From a checkpoint of a small mixture-of-experts model trained on Wikipedia.
Size: vocabulary 27622, 51.7M parameters.
Training: 246M tokens, 10644 steps.
Below are experts of layer 3 (counted from 0) of a mixture-of-experts language model. Rows are named router (the router's row for the expert), up (a neuron's input weights, with its number), down (a neuron's output weights, with its number) and show model dimensions 0-127. Each number is 128 + 32 x the weight over its row's rms, rounded and kept within 0 to 255. Numbers have three digits each.
After each expert's rows: "mostly gets" lists some tokens that are sent to it at least half of the time. This comes from a sample of Wikipedia text that the model never trained on.

# expert 3
router:112126055166150116145169100166127176139130145151102129097111121167108121053142144168140094083122122147106213142087112183162085153136060112090157124136148153153102137113114111137122124150100129099180135087120083157146172188139073107154117131123169173139146122098145105156169115142072168120093125123110140191161115118141077095112141101144165131109082181079087181175118136161138126093124
up0:109088138103111101141111083163115080201067106090129124123134103120176138112130151087173073162130118107074104066147098134118173132136207140166147099100143109115135135183088109128141147150106084171179124088108059122103137153113143051147126043084154139155087107131119103142147075209140124088076083090139145201100105119134166143143094150110183141132162186118177139101141149117177178139158
down0:089182160134119116073097164118134083154081102125096115149161197123134094135177122147126122177108139114063093104142132112126109102099144160147164110130177152112097088169106144142139160123152159095133107147081153095121135135116156153158173131078083115145112127160158102169139134139100157086067187136163164109071126129147187127167127142172128132185069116108196145148112161129145160159190
up1:133130169159102065126088119092114129103161112126127058134163096150131188160074148152113085145162133101114114140090129129120118149111095087032154113094151107089098141152119106166108127190165192107178163138075103149130137132128141118157117144107140159084154164103225071095061107090098136096122108139096132148121124113089149134197169132121161178119126109067158174127157075057132142136126
down1:204104181120077174163119174149127174055165179095081113094147135134134091119107105103095145074149135136099119047126112112160091128106152190117194167072160176166059104102084101091168101137099162068170164179109116100119143144152154077074119173094212153089170119186174113171085090154165109157114149083118086165131135088110142126094149081155162159199122117161152156140111105075149147175126
up2:136100091135147144153129124142159144114086139107138134121146156099096100072114182096119076108100167163136151102120195156087150094112154140109105125176181133103147168174134069119116124100144103128132143121169135154131124163159113130133176134082175110144129173151122094175129138209097126132141167083114148123137097129141098143109149106136105147048116192196149127141063147155114118107080
down2:157167151167125120164109168111127101133107109095092156105103135109130131117138098094155181153095111082116141173102144043156136187128128155149143164002084115087136160151150143141179120106127135085139078160175150079110094118140076122121109128107128108149098167155142097097099163073106149095202124132126186077108137155147121142113156102090113148195136101112155125115154070120150123104161
up3:171050114151122105180083126119108100124182120131114094157196130170177128123195121162131161155192095110145159119155137194098095170158125204194123138120098129150113096145161157108130177131159081160147160130103128168125117181125146131145074132150159074124148129158182147142147136094114146114096144114129139128118135144069110142121079208115151132166117140124127157149157123128119176086120
down3:122151117160144154178130167102182190152141118181117133114115078136120140134117064063142104187145070109177115100131096088096111101151126122145125114147094059177145157124127201110135129138113112145107140134146110082186177127145100145153174067079100077071098151112116125155104132126141169130153134170146127102137197118157108162169091086108180119151139200133168130091134158151220091148081
up4:167142121158141090104181116104075103118061156062174042188147149140127119080082179059135120089151080094145143121172148102112124167118156129129139131161115128137150114160148119134125083151106157131170113126143110084199094127153133130088140171109185159187120143003163130158174128136167138131147134154123138141122098117163181056126102101124137097078120141127169151197157106101102157121123
down4:149155144164118144047113164053109100158103147146109131115090093130161171120186234129116115090103105166148189161119116081092160085120135119094090138116140157145091088154083106103132173128109158081119099141183118091123111080091110063102199140142147112165180119117115136118104091161145180161094161130152132122150153108066145211094087097146140127180155106132147139139145106165133126139160
up5:106120169107138092160145116112094130086147092110137129146169089090094092116085096178115096088137121131128151161183112114153132211109143171179144171191084122158162182158177104125103096143111112103077114115183088118150069112086138138094078174161189144133085153081081103143146086088181115114176106063139134170129082140167140019098124201122135096159090118145049103134146109130101172172095
down5:108101161081135123132137148130181102155139104140157134121137152094116140095142124112130150098075145149157132181151147099142086133153087120094071089079094188120150081125149131175123156152148191109081100055180154136109091141116062090164106133170181164113171164094164133130118113077099191130124151198127100122153170193137123160177190139178135125131119160136069133114169151167152134130068
up6:137199169073084076127091122145145042179130118105125095171141211125122145057101140148136143139087110140157108116130061153113077064147136125134141144105106138093089154171134074101145101114130150125115144151133134106173129157032141154103123068082096127133080134088149125162095148162103132157082150137175157150129072122133086106101084161088076152101127112186146165175138151170109129113123
down6:136171212135114135157135136150114134161128130134114158113149124087118144145143159081102129127145112122142109127141094100121147212092138164153125141104156109126124094158136088119175138125093109129133103138192138053117088084113151095140112112159077152132085150116136062121136163113149055089121101065179105113156154121103164159066125093139168136178119138136169130127127157117091139118193
up7:105175172122120116099149095123103156138094131141144088160137148074164089076141138080164129116092118098133148083095099149114120126156143121195152093089130092080093052094154123084177103114094158128078096133135142124067113186141125147106062182078111187129127083109134099141126108171097122102119156140143179160123119159097115139081147178125129154144070201095165139078060149103100180171119
down7:224141104166072157134159173121158161103129131149106078121128097134108150079153137117145231082101086118094126128141121124164131132115124122063133143131143133147134080119191148045166129113112171178184137161166087200076155124093104128145102105123091127168120122111186112142110128147127242170135139145138157146181181177180099138041161048137106079132101106111117142108154123135132089083173
mostly gets: " C", " D", " N", " R", " L", " G"

# expert 20
router:103150132072178054171163059169143107135063159095112145136151151145129136106102088180137127069110162121092151157134120180129118126123146088081177148142172166060117107139101102098173119130148123156172077110122076097127138140080147089113122137146156170169150086117139118150175144161135074091103114112143067163121077018114085093127159155131125184089096176112138149154110179071156144119134
up0:177101057159129155126118058199176184129072084163197132173139136115097127086147141141139107178079124201113119126160128192173145137080086142131144133200160175132087153133095122097102171086121157167159106097121122180153144192099189074079086105119146159134161129119112127175103081178113103119081106091149145163114128094137115118135134121124156085089120107079139121128112170156089194099172
down0:137163123167102184126103128138099133145135084120159116099129127134160137141141112072104109075122072159143191168154135142098095112166100160140181142106080158112122149140116157108130068131160085117197115114117110098098084120085163122098094185082115181142124078055106133182150156123155127128150122148098113103132142151081159075160109122120111146136089124156131114108133149092182122151082
up1:074108108110094085111154120139165154131113101106085132112131116161118169158084016070132106082174094182121121136107124163096150121129096186054113111178166174146109124148090152036096149152133188114119137091128149131087115138074119099138139092142119125127151131123142169178133131110113139152132095141136111160173103139107101077181131150132146130129118124161078075145178152146136104107099
down1:107089135138093166098094118131156139076133134096097155133108043119118117139184129169129099086116106252124150147123125184128154104102132128132153118189163181168162097119122110131086088131085114132114139128142154144146115098073123087102144080123090076106134148141096043156118159136150184149098076188084105135186149114126100136129074155118137099094115147144137165136149100112157105146061
up2:142116128130088141111109106138109131129176150133184171093123176143141079137148083100148083178095143201115139052178159145124168171124133165166129138103137087158152170080085095108055111142137109118164162133131153134116105135090125124130168126172191085137128138166152205173182129174124094069085116142166079115136083119149129183128182120124108130054136106125145183080139172130115111160091
down2:088188131118182096174161148200107056139145098140081164128121115092151153130119130116116163123143188068134122151093125081188126109133164146145133127142105135114175101118115128123197113098125093109109093123163120069133138165140118125108102142049135156094119165085082127105055176110100102111217110169113166089148110145150096103142130138125119172111158142146084161144122111118145134139164
up3:077144153112103094118094091119119080124147148145112072139174124147093075104120133108164089127116190129148111184181194115106134146154123101080212119143154089112082142127161134110068100165110183114142120136072135166161084092127115132111133124153097109174130045098198123203180136100170136124097137123133107152163125121114174100153124188091153132174153080041148197118160145079156139120194
down3:142121131136116189107111092184207187098155120076073146068072107078061070092123143119091176089136104130074147145100116151143100085123098146144084118145159115148122135100184127131183124142142158145102113181189115105132109128074039133138125134130108122115168147111127141166142167144110140111105102164114197111176153118120142143137156136157124106135131094120117157111080169097119149140034
up4:174082096113086174132095107114105207093104160079108110181075095121147097091143086112140090118108179191057135136151103182163102161077079154139185164085119181180161058150155107099102189136111105156158100118123087131149143106095146122133094115125174165168090105114082092173120101131052100146157120060098138174125147095122079078130093099113152091134133080128081099145158090151110103091081
down4:169149153126116166140112182076114116110135179097172091148145155084081108136106144099159129049101093187148151151128137155128085118118149160080166118097093139128177161105102095073189143083181150114126148158159142077098141144178124089042110184120146158123112125168130109114124122147114150168102098096114098128118124080140136219118146138125121151155071112092122073102100115076121130143124
up5:094101156138116094115112122102152109180187161130100165128169081140133066108124092109145140142098166178125080108140114151112077141143134155153216093130133157089149060211127144113134120113106153149165126084134105163167165108075136075154056070135130162193114117112146104144082121174211138076117142150101133132138087116134138119134100201147149144115156188143110152110118110138128137170104
down5:116166159111136075131163147128084070162109159155177064161083103084143155173134158138148141171163107130187099140109139176111212165107182139110074197080043125120156102218102126099184073160075137106126089165109115131089139115136181160104115106126124164159097088119111095144110164081107059096122140140124104084144089117102102159072157100136110157195100091202147106140157144165090128136163
up6:111081150119086131112075116171157147162121153125118180112108146124163086150164099136135097143060140160104114128167096128086156122117125134121176142102142108126099116183107083112141102108117159207139106136134165118139156163098139099175114120137167055120116099091136154154157119096092059139096141133140079120145160094108109157115161116149176123082143175176132140153134143081161163080102
down6:196177157125088153163142174097080123153190125083102082100112092184157123163136188121084137158120092153173076096196103104075138131139131150133091134092126125169096102119110099110172162122104129159148120155132109078066085085156121087104134139120161132093084132145153065093106144169110075074128120123108176112103126180158094163111179068115155120177144171138131112088149119108048075129142
up7:129088120128065102103153108110143097178103131119179067119179122176128197132102104109122176146176123109135130153124105172208158131118160082061087071123161137084142129171123147104123195102161102106170095099177093117135153175172148071165169109121091142094080159160103088114130104156174117043126131114200188129187126116105090076167086115116122115149106089088118117129084133099108158136164
down7:125189119117148077144115157109082083139167139108157149178133158135111158145140074183177113126139127106115131129105122127112108168165140129141075108144123127105131093181104111158143104115133109097072141104119145092137178075113164199112079188132106132119164088044150152134098148132147072099126122080144163098107097103115123158106055143162109164194170112114098069149184137096084147151065
mostly gets: "ić", "ington", "berg", "ley", "ki", "ović"

# expert 21
router:101155097148128087137152077165116112189076123188162117139121115187120165118131085158110048124140138087119122054074182183108127124051129073130151121173129128129102054154120098079124143117088183153107124144112115163111108138106139142103148128144164132167120090112130094162142086154109108111086137142143119184137041099129115118138095119210203100143151143155100157130132180044094110077101
up0:124096095085109124116076123114162153135167129115112152125137143092141101047113147101098083099135137119046132147115145203112102150116103117105136151103127140145132086088104102106067128092098080126061134112188065172126151126107126169117123084118171128135086123148134165104149153084098081114118172119085141131094166111169118137123113102103170074151183098166106167120167150134143053164089
down0:136107098146075121057067190133163124090110135123118131113075067135124081142201112157113184142147116104127103084144122126092149066198172107171144130117134078146189112073173105154152165100116073142099130111121139119097117124137107130087164142102132156065138180200118110145112113132151125080104189140103111175183135063148149151118119139148112136151147177158134158095153073139169095109149
up1:083135160092120176143159085196113172132104068161102170122134158134161187144141121181096124165144124135104114147122139149117116113150171116118173124166144133074134113117109078145114089073117113131125044157146133076186118140178136110140146116110119112150125117197127159142167059182103144060116032134175119125159130164131135166118140197127141119187145218129141070119125133104133137163103
down1:108170116118143120103133158167160119114097144165169122118137113150185109191113144145068046206135109132104086122112127113140145109053175157081143108113182143165100074156102040142170041087159151091145138108150143096092158159184094134108186129143152072179095107201120166131140104159146129107174083114151089133156150132119141122152153176144126129143140109085127168167109127081136121058103
up2:152113159133095114107079138089129145158168066048140113164105116144141170121165182188179142138163139108118114138129065135159149067086124137072154173097128167203125157127131159078143127124097193107153122160116126126106155207104119102122132059095118138081172187132090079083111192120106122201106124132114110132166118122102109136184160120113120134122146091103140120141096119195162094117153
down2:072117129148134125131128118153149132094099160189201115118148153103105116113134124126157144197104076129133109187059110077148148138171106162127093120099092086154095108122154136136129183141137148077167070138110149153119131155147174127205083113071103112142164153073125214126161175097120040126115046158175131115105122136085160080164145119120148082171135126120133119113105138187223148106085
up3:153110097129126142137091128076100166157143127139139187107116124166101127094128098163118101106054171116142188082160151108157163099122167199140120144165091179145123121122072109114128114131074147165143134131137162136098117153031150134133153164092190121130151137114120156134032141099064145075145051062142113135129111142122109178100117131110068085070101118133129078205156057115127110101102
down3:179076112106044183086135131094102178029188143142082206168096058114127123099080126161121110077119106126144113121176194156154129128126134114140085112125095096134121093149074131102139151116176082144152118130153089185106154129072151114124166154089156186151139181108127085101088097106169134112160095086086146135128146100097158118101122154100030122135109121138167176117090108073155086158126
up4:114104053110145122138113067161103120155098135152103114184096093152126137134134108148089155126157146115112155139105109137146109205103186092148175108178177106125131095121089111122133125122139112171117059138089142135124176125126112133064152114170149189145162134116106120053083083156063168159162117128197095139109215062126118142137122071154117093154168106130160120186104100100128086056089
down4:155128100134146100102110133153115071127072131120130141154101129155146141124152144080069105219132112103107166147154131117101151131041205136108158150080127070104117118146101176140183129118148140146091105157153131093108167103167087150092166120126085177114130162155140080130123134158098148161079112162137156118134196103065149137137108169134114138130070096152140182138115150085103103116143
up5:145102097127092100073149103141156136102117121142158106120165143149063133152123156157135147115150119088165114065189177110097130199106168134149126106144114164108053127112122136156079089126130125131144093105085109180112096140107118139102121122142119154135201081134195088175186149094160125083079123103094137188076052134142179092145105170119156166112173116144091125119137113136118108132130
down5:148169117136132136130155149122079092125165119164135095109057121123109109167089148144110163103170162096142085176148171091079145185173134155143156084111140085105212139129143145129125110158079145114141108146115129116104084142130201128125116132144106111140125188098124183152145097129160131098144108059083173110156139156126103093116142124126142133216162133255170133150111033101115108117101
up6:185152068115138150120111140143169108120162143141117117067168115110109092140137067099077139104174136144107124088153151130156119215107133132148151139104108194107106113128131079076083125190110107157128117127155096102132084122049132115131166142125118126131116084124203149180179116150094154135103153137099153093175128157143166161099140137155111110134101110149128085130133165177122201163158
down6:108136125131132134130102135040097128136105139178138131081125133131134163150090171141126126019155097050124204137112124121173151144163122098149129135102125132073140155157121151190131084165128151100097114179162146139086133132164130133086156134142104140138129146136127093164096146100137136139116140138154219083097148169092159110138160166087111133128097191140110108096126144133112152114099
up7:098059144141100128141134074176185116113139114182198076171112155129136200078130098090125135069118164145127153160142126125138087147086150086129160113158174116100124153071025141121150121172152108138142150129120070119141139155222082126099146151119112167085137092118143111104078104147162174086143147111219137125090077190123140144105096092153041143120128142098132187132063098085106156149102
down7:135158099098112107143131132167101154097184120136206089137129159151116119185111148081057119157145133126114188142186144130123108111035166128149172124143134063107160124123154132077135122117132137140096156180108073114157106099145061131103117159132127193109157163146148070089109100127163185122166166111194173113098145128109126098137066154111120090126077135140105123107170147101097105131089
mostly gets: " km", "%", "″N", "',", "″W", " cm"

# expert 30
router:072155086145171113184188077183120192085110136144103141085140134153137176069120070129177087053075137122109193120122154186173121129146078087082153092164227158127049097128062118108141103113089133169140181103115126143156153142098120139121099102151157168151114093119136165127167098149111129110127177105185083144125077106103112132110141153107134133131124165077119178131101210129098143085123
up0:137138079175178106137153089140141129185134167165176101098166115196118114181126123121104116107068110103062171045108081108080084136092154132084155136053135141147080126105071085059161151114123153142140106138186131133166095162163114173072079074164124141088107129167094135083112073142154140146075139118169172142175108159106100165191063095148111101155124176105099078170140154146074092099111
down0:150073132111110167098101184093176131115172134124106187114088102119164099130155149117144122123124153111149108154113182142107093181063179116134089124160118138094197114096173159110065168123112095118142149133098119144115097024183111109115111118140081123173152088141111141122132104076125116106127147140145128122096081141155133158165111145117114075110137178192120050164085177152132084132119
up1:094160160114137061176168114156121110162110085163152145208185133161075133132082120166161120107138125144096100170089114149115139093110137107113131120155175170052120084082119113105180109144163134162072154083144131169161152111122176072090148107153121152043114147131117145157125135128125065101170155161160045136063154057135057136076096149153155129154154097142149192118148191140103117067146
down1:150165205123145091163097200090011054134116109076125125175177164157152096100076059120110106145119170089139101145190082063120156081110157148128128077164154140102125141106127158145163085173139159163143096136138116124126076112139179107091123117146149099170128144104142100133125144068194128105156116048143125084080146077169180147108174153111065139133120110188115161134168098108126156149110
up2:137130084150129101152144089183130103095127193152124137188154172121155111099157133139126123118127148117132102101154109145090086104092124166156153200110174112183132085122192087127137133155200111106119133135142165119149100105105119095080125102129109150119187060050123108148111105217121139127083101114046142130149100110119132149122092123178133136135119156127116102128174141123089133160098
down2:134125152120120170138106173114221136128124102069135169177167143105128092110135157075066108051118130036175168090123140097125110083136213141153122110138134112177089101082107098164159118104120118082131156098125112070136162120167096138177199154075075116157138169150113155165066145109194156172179139158124115091176173165158152205113085111092081149126088153148103139152158151156183096170139
up3:063136104116106117149084127093118160160150162114103165115092146133110157175138132105162100128140083203084168126118118134129120201127114118086137115185096118153062106120139096138106106124098102181128082055090123098141137183148112128114113100162138100103119105098139130152164139091108135139081075153093092146146099083097123123137116187090192102133161102087071093111198182097179134106116
down3:178122189162125154133118105106137144118144148081072083135122077111186119122148133108082075147109131130133101139161091053129170162123108139132172172094157110116147164139147104123142130100117090128185187125095134126082170151176155194145115092112172135166122160194131107074183109159132137167162109056082125177091171132100101099081188144133154097127102109115080154080137144119055120079130
up4:160103100112104127140142039161158170154074140122164091183154165111092121080120116151107113105097165177125095116128143138188105172097104071122157121166133152104120169128096123115094142080128192150155059129098095146149115148116162112076135109124131146078172099105142082129153106210137107103140099049130150161113115100144107093118124115177117104096093161123115144155138150096086150146144
down4:122084122128171118118162059141072113211132142126164177132107173146153145172081113095172142134156179117113174160097085143155127124086132115128146149183121117200184205147161121143120117099153127081109082198182149166160117087123149114106173136164104083155148200127137112127174092147145112146109154162113084146167122148075161100074147116146157099129118116146130132116116112161159181103165
up5:177116133168089172082139115178179188154118109100110154120089076144151145184169130122083141117151159115033145155137086138169091089153119128147177134127146166099159082166080076150136138100113145166139094144111052124109147084117131096167090136151167146108129143142082190098082055140137066095093137163153124124109136089151112159189207128099117089104109076160094104160136155118104172156145
down5:128165168100106067116137221088092054119180122173117142087093132130003157116088126123101173118076153124181147093110206127134124144160142126155106077112141101162190125128131166105176154154116128127121166114159124165098088141127056172127145167143120141136151060089181068097110175119137111167141136143172150073128128162138103171131089162151137174177136116101111100122107145105156111060103
up6:144139109115121092157153063200158173142074145123172137185135166135082142152119106192127119133148156134094129163157154181160137141162148129141145150139159163096107076141110093119087174148185108178142081101104114114190164188131187136128157169177179164118119119091174143160143071161079108096152080081128115172111121105182112069150134143118129103134079143108098101152151113106101175143091
down6:134100095126154106100114065123108103189113116092158115143112079121141145072129097107153079128132066146165124107103160109178142099124163144152120092132144156159155149123149094132114099115095143143157180097163128146114116109090125108169135136126105116107114134119110103152087116152095113143118093174121140142116107128198149117112094129105144069118128132076170097110023105098120158109066
up7:136129076131115171170124099153073153130141095161129128182105109101101149061134189105188070128116152177119142172170126165154118123095119102064120114127125124119133135086133062122085099161154132108134136087157135176159135127113137116134179210150116147139157084150132184136122150110083129118105135107138027112141125109109112146130160115158134129106133088041139093102108192127144116111167
down7:144136142137164136155152119069139122107136157123082136125095088153123164134109175099117090098090157096160138086131139154117172170147101160162142105168152151108137156108127129123162068135104159098107125113147146135124086067162150157128085191093177094112116135119181128105157193071115108149079191128092099083080116113125163176114187133119131123186111117096123141123074145196144123092142
mostly gets: " de", " Jr", " van", " bin", "'S", " da"

# expert 13
router:032157122112216008135183089182135116102103177089147068097155138143131091096097075164159129123129146099071136148122130116169086144132132151121124130159129148108090096130086136166091134160168133170171132114151116174168144163130148126144124145157119168115119078094162058161163117208136088097139096099118158171111087110124103079111123108135125129100117200084079144159114139130114116134115
up0:161101060156123152121154088146156124183081104125146132126121096162119169066142114117166117122128139133139151166119151173139088154080062088102129129111150137151126125127097134135093130095143146162137140099124087131119117182090179099098047079117168118102112104042143158131166084145114117101048153135149082211116109106115083133157170114148201079096129110133143210123153123112108173151146
down0:151111089118189120177138115102139073111098144106117152071111129188158130094148093158146123085182055111065197132095150110086174127112146105142120117149141141073111153142141126133144146121146145145140073080123159077117083083093117114164135075111089099165099090092087187163143181169071141109103128127159132122096119158066099109092054112133060189163188151174136110123104127136172073152192
up1:147154156146161134194178115128082102130100151175184119123112119094174098133138133159161102184088117146103143136098142126112164079112089125118139156089106135122149108175122114097134174154187104120139104137177152139091137127135206102144084081130162096162112106127110123119101090157116059093143134139174123116075125128083088176144181133166105116110101152086070092157080177118075162098143
down1:124162119153136113149117101114090183113164130135139143108106144115102092200180153124131141098075110125160098114091082194166107123144089189117152138092097163090136122155195159122153166096144099111113103175107113128094156112127142076145094115147170084152106123148078022176135179040154162106099075173127156059124134151106115187114161155170053151116141054139095150051124148087196129081107
up2:097156145099141106082119088102100122104098154133180076140156182137110075115147153157114098109131139089098160086200145121171076147142138128155107058150094126120124052120121111161094143068103114181127097139139181156102125199137114100178098137132150120112099142161162107094133091143129134138124162164246152155123154111143135149089160160187111139131127174084091129122104115153103182082087
down2:150159110151166099143124160095114097117159147204090104155088080087162079111145109094146089155164115140100104186166186077165190175094068134119151086145144073147144136190145097061126119160118111189091156058091075130139044104152116149107084158155132155142137128123085116140095129127136133126175107121114103067164151150182167115075146124137101071192115159218132064118148097103120141164057
up3:143094097217092147099114050182187143133084117152159088149104191197147173084093063136150087124143127146128130096170136208111110191107129104110132092134162154104105156146058133122104147141153167146132100156073102136162108119147162072094091126096176138156123072108115172123154061143096115124117107113155090157154118102154095103158157174138148091116132139089158114157133173075092206111146
down3:140157111109120126076121142115075120147125127150154138064062132107105115161146154100142125136149131188094122100114193093129104128171175111073084170103113118114119138151126097100182183176117145105126098121116154154114122096115216151112086102105118148135120111156172159147139129152099134082157117103140127144161228108072098141084078151163171125193133099184110131147154078135076124133166
up4:235157134165136145122107107138091088148101082124169122168152097101146178120128160166136062151111095165188163097158113140146086117071098104110178105132107135117090133142159118137119178186171129178137101163138141128107143170120174127132102123118104199148180151150164166179092055144130149132131168135111153159079103127079136109177141159160113141094074129121126173221130133118115197115129
down4:163047175078131171114096114133086166164093123119121138091130115128163093181143170135105134114129104133183106128090154078159191116151160176132070185111126109082129150054149152170169130122111127111124106143099146103095103121113110113165150064157087138080105100171143082059136172064158175119179121146139149102138153149161165108077126154109102130116090092153109088115132114105139112117134
up5:180117133099088141115064134177130208145107182094134089157159163120077130107130148129104115076093202132116096101109139129123170183144168155105137172173162106128107135141100121168150145120092109112123122144096177123139146147122101136150105119132135151151177207119115142058103102163127101174112183126125143140113132100128126181100180094101112131126061163163105141154174128152137168128122
down5:134113138146133142152133128122151180170204144082127165128088125101149107089185150099138124066166150136153139158141090113221151153115095155142162180087121172141147132087124156130135157148167071101148131158131131109099080161132084102155126125110101145107147191139139063164130153108163160090159142151086133094177122138148108110095162121108102147126128106181200115068093125064073063181079
up6:102088158098154080126180113128125122152160096101179166124113136108157117158104076111175130167102115199110058150135165170144177178143124152148083136139121125126145070152051098093092104128178167183144168147159107145101128145004181112111122141162177142144127120147179145165154137124143113116103109120118041120118145112160085131094172152113147125120132124142063100086131167102169128097134
down6:154130107209129129150132123177160139141199152144098145122133168153120114133141123082104125056129108148080172159093128127147136097121120106122152189106118138167133108103198148082176108126114097173138147153119148126061093151160083130182141123115096091180217142169092128106117147096190168167196137142131125108154134092105097114166151143071132197071095110208111087110170117168129131117108
up7:130093120160105147135070117157149145124111151092126152122115119194080098120070057093135133121133117153089170103115073135124113120093104159069117125138177181124024143111132130102128160110139193155089113109128137137137135124090108148128126096150100090092137163119175120156191110100160134157110171154170151144154107124063095135184154105145116124081110099129129148164148159119142084052146
down7:131103047090174175135168153132200189118151153176096159060101147107062120132097096127137139088088180145115185114153101191178108160033080079111081136115177186127161190089159103059120114148148108095075138094159163126095059079085081122105140109134151140113107151129141148111114148092127138120125141108100127102156139101125110110113120052116096110113119086133143073079117158120125106170084
mostly gets: " education", " house", "ism", " food", "ology", " characters"

# expert 4
router:111124126129152125119139083166135169104086131111159168122071107153088079118109123120158117176107147164091160150065142190171124141139114042092110153095135168115083104158111107140087141095132114197162109079138108213125153127106166094125149093130119122143143135147133114183121097168138069127112081152122107143111086076154073129132117176126135069094089111104150131130118185157135102084101
up0:091142137122139117164157122181143145142135159144181159165174098104095145078051081149166068154116083112135126149127146142100152091097125100072106116160108221094112067129121107155138129166162130097156145073097089138148063128141194135183126082141113126145136120138116141203125107111101084120145156122184138152076129143128075121105135113188104103103102099167099116126084127102127135095104
down0:154109089156109161115106164095152163109127155146089124052122080098078112153138142092129105085107095147106164106134101179173082101158132095109149170108127168207119094139118085112161154135072095128098154163108158121102133175144045086127226130115098112103145165162120067149112102167159169200133145164092119123113123109136117146111139120152123151114094088114100120062102148187160099148119
up1:126156095148124128088127114138152146105102148112126120110107105146075099099085138084069117076105158139148102150164187152128188190118069069098182119131131112098092112183064142138116139106049156107102149114127096117099153114100107168126166141146166144108131153113151164168183113079127179111091134108125143135113142121160143139142100064127188089146115085107103125130081095073153153086160
down1:172137088145161060152189136127128088151104141146120085049102128137132163111136151094128108130177176113062098064108118101110133122155100128140127082064078142112145091111109119138134106108089125115185135114110141110103169125142107161148145100134151147137138162093142094146076147110110092153121138146174170082166150165117108176090220103088059137199140140128131115136123172144183151130152
up2:122146104117094119110125107117073097184113131114147159094109188159150144119180094096086152141122158147143136119128164124103092158099137119115121124092079192121105079121134081139143131077065177123118155113141113118143056125053115163142113120095104125143128084076150126148204111134155132063019106168122170186175096103163120124099117130129183134159130081107124135098148152101112115138173
down2:165101124171061114067107119111103137173087110084111140111135118149115185154181119134137109073144118071092171123125140126144104171072133149132127108104168116213117080152147161103151165142156124117170092149107186128107137108115124057187167150095132124110156162173160069125183122194145106070121194140068165157122152225118153079152097141086104142138089098200163096091096156125093143102091
up3:150121095158128148153116124126119138168172168151141112110117132166144138104168158126154094115124108155098171145095126143093093087108099167121164172201090174117158129167127118151146156125134120033182107131107108160111125110170147064137149097065153161088144122130122149191096121123069105101105082140158081174143115052154072148151080121102129123085087122144090124154137153142102114078086
down3:183065103143104149154127139153176191161136141073062089066100125138091120137132119108079100100112095104118150159121148161155156099166120071091123131101082132199097162156138141125139138148141073130089164185129125070114120128111065093182187117110128126096090172161105112128088125121119187121127202132106115141177133153116093115085170093121121138109075136123114123128082125138136097119056
up4:073099192139110127149146078161151104149093094105131102143137095124114138171132186068133116134128111167118161131121125141160083119192167134108171068164123144040079113221091129140182149109127152134173107145119112108189146123155127097158143151148080110106100176130154090122110073156144140144124168142200092152084124102122155150167115139165154112125125157138078154120138155145067213081176
down4:108102176079102151090079132124112081158137090061120159105143174141148152115155160136143125156120125137098130136108136128121116096098183172081060098082133110134071082101103131117097133177129178173076099160166163107102084109121160169100131216142121080089099095104135093125159142157043176083092095166111151151153107120134087128129083119095157115134185166130165102154121098070120141123114
up5:131110108133106114165124116124154161195115166108127118114150092130122121138138167098131124111166138180104126080107093133086136144106147107084176184163092145110122138159052100091126125091063094111154140122107125139104183122189101127105138066103109148175132141148063170102145114223152112127125116108150092185075091060138083102132128135125127127154177126153072170085176158147145114152122
down5:136085111088077182138091193063169156063203203085123102101134086116091121146068108141113122073123121118137135105189111133138122131153120151117154127107157126145155152138086117136149113116089165157128127134133100115100159102186144126149139137131173136115097119135203167119152138115197153156097171172118134167098140101132117156108076163112213155096078145173123105112154095135192123108149
up6:171107149141102143119096084199117145117124119082141135118170128177148086143178131162159096178109128090118112155152159098117123148135090150142140132149120130166096139141121121129057118136147162127226129150132116195109081111076169077117094146173150116143175079115193169137141136161141142089116156192101155123113049093173161167172183180185121205080126109117117174170163117125126087087093
down6:122143162118097130152111135137101094123142070101154125147138109107157128146164138157142083085139113114119121151158125126151084092159123153164123131110171188148220079067121148146151148109082171095137146129122115176155132115199168083132078139161074096136149214114121175141110164118128125171140079102152147093152168094094140154127161151198092178081114110141201132143126098153115165106044
up7:082179128100140117153148119149134163111076128091142090116092085088150086113108111116105081139127190145136099048102115110162106166168147104086074048159140106125096186165067126088109111085106155143081146057166159145168095133081123133132157178158165085185059148081124147140128089131149088094113148103139124129112095121130124135109153149094138085112187154128145179105108130146070138141129
down7:130152136098136110192190148124125171161183180084101093121135167115084176115170130134125177076156129103099128137117152138112109158073131145136124182135142099098066160136144167123132132170163086115101134148121108102141147121066106189119083129155129129118112150079158131117133186104178125108061145106145104091124140117093114129155115146101157187179073102102140148116124125161131111106099
mostly gets: " over", " son", " father", " brother", " actress", "che"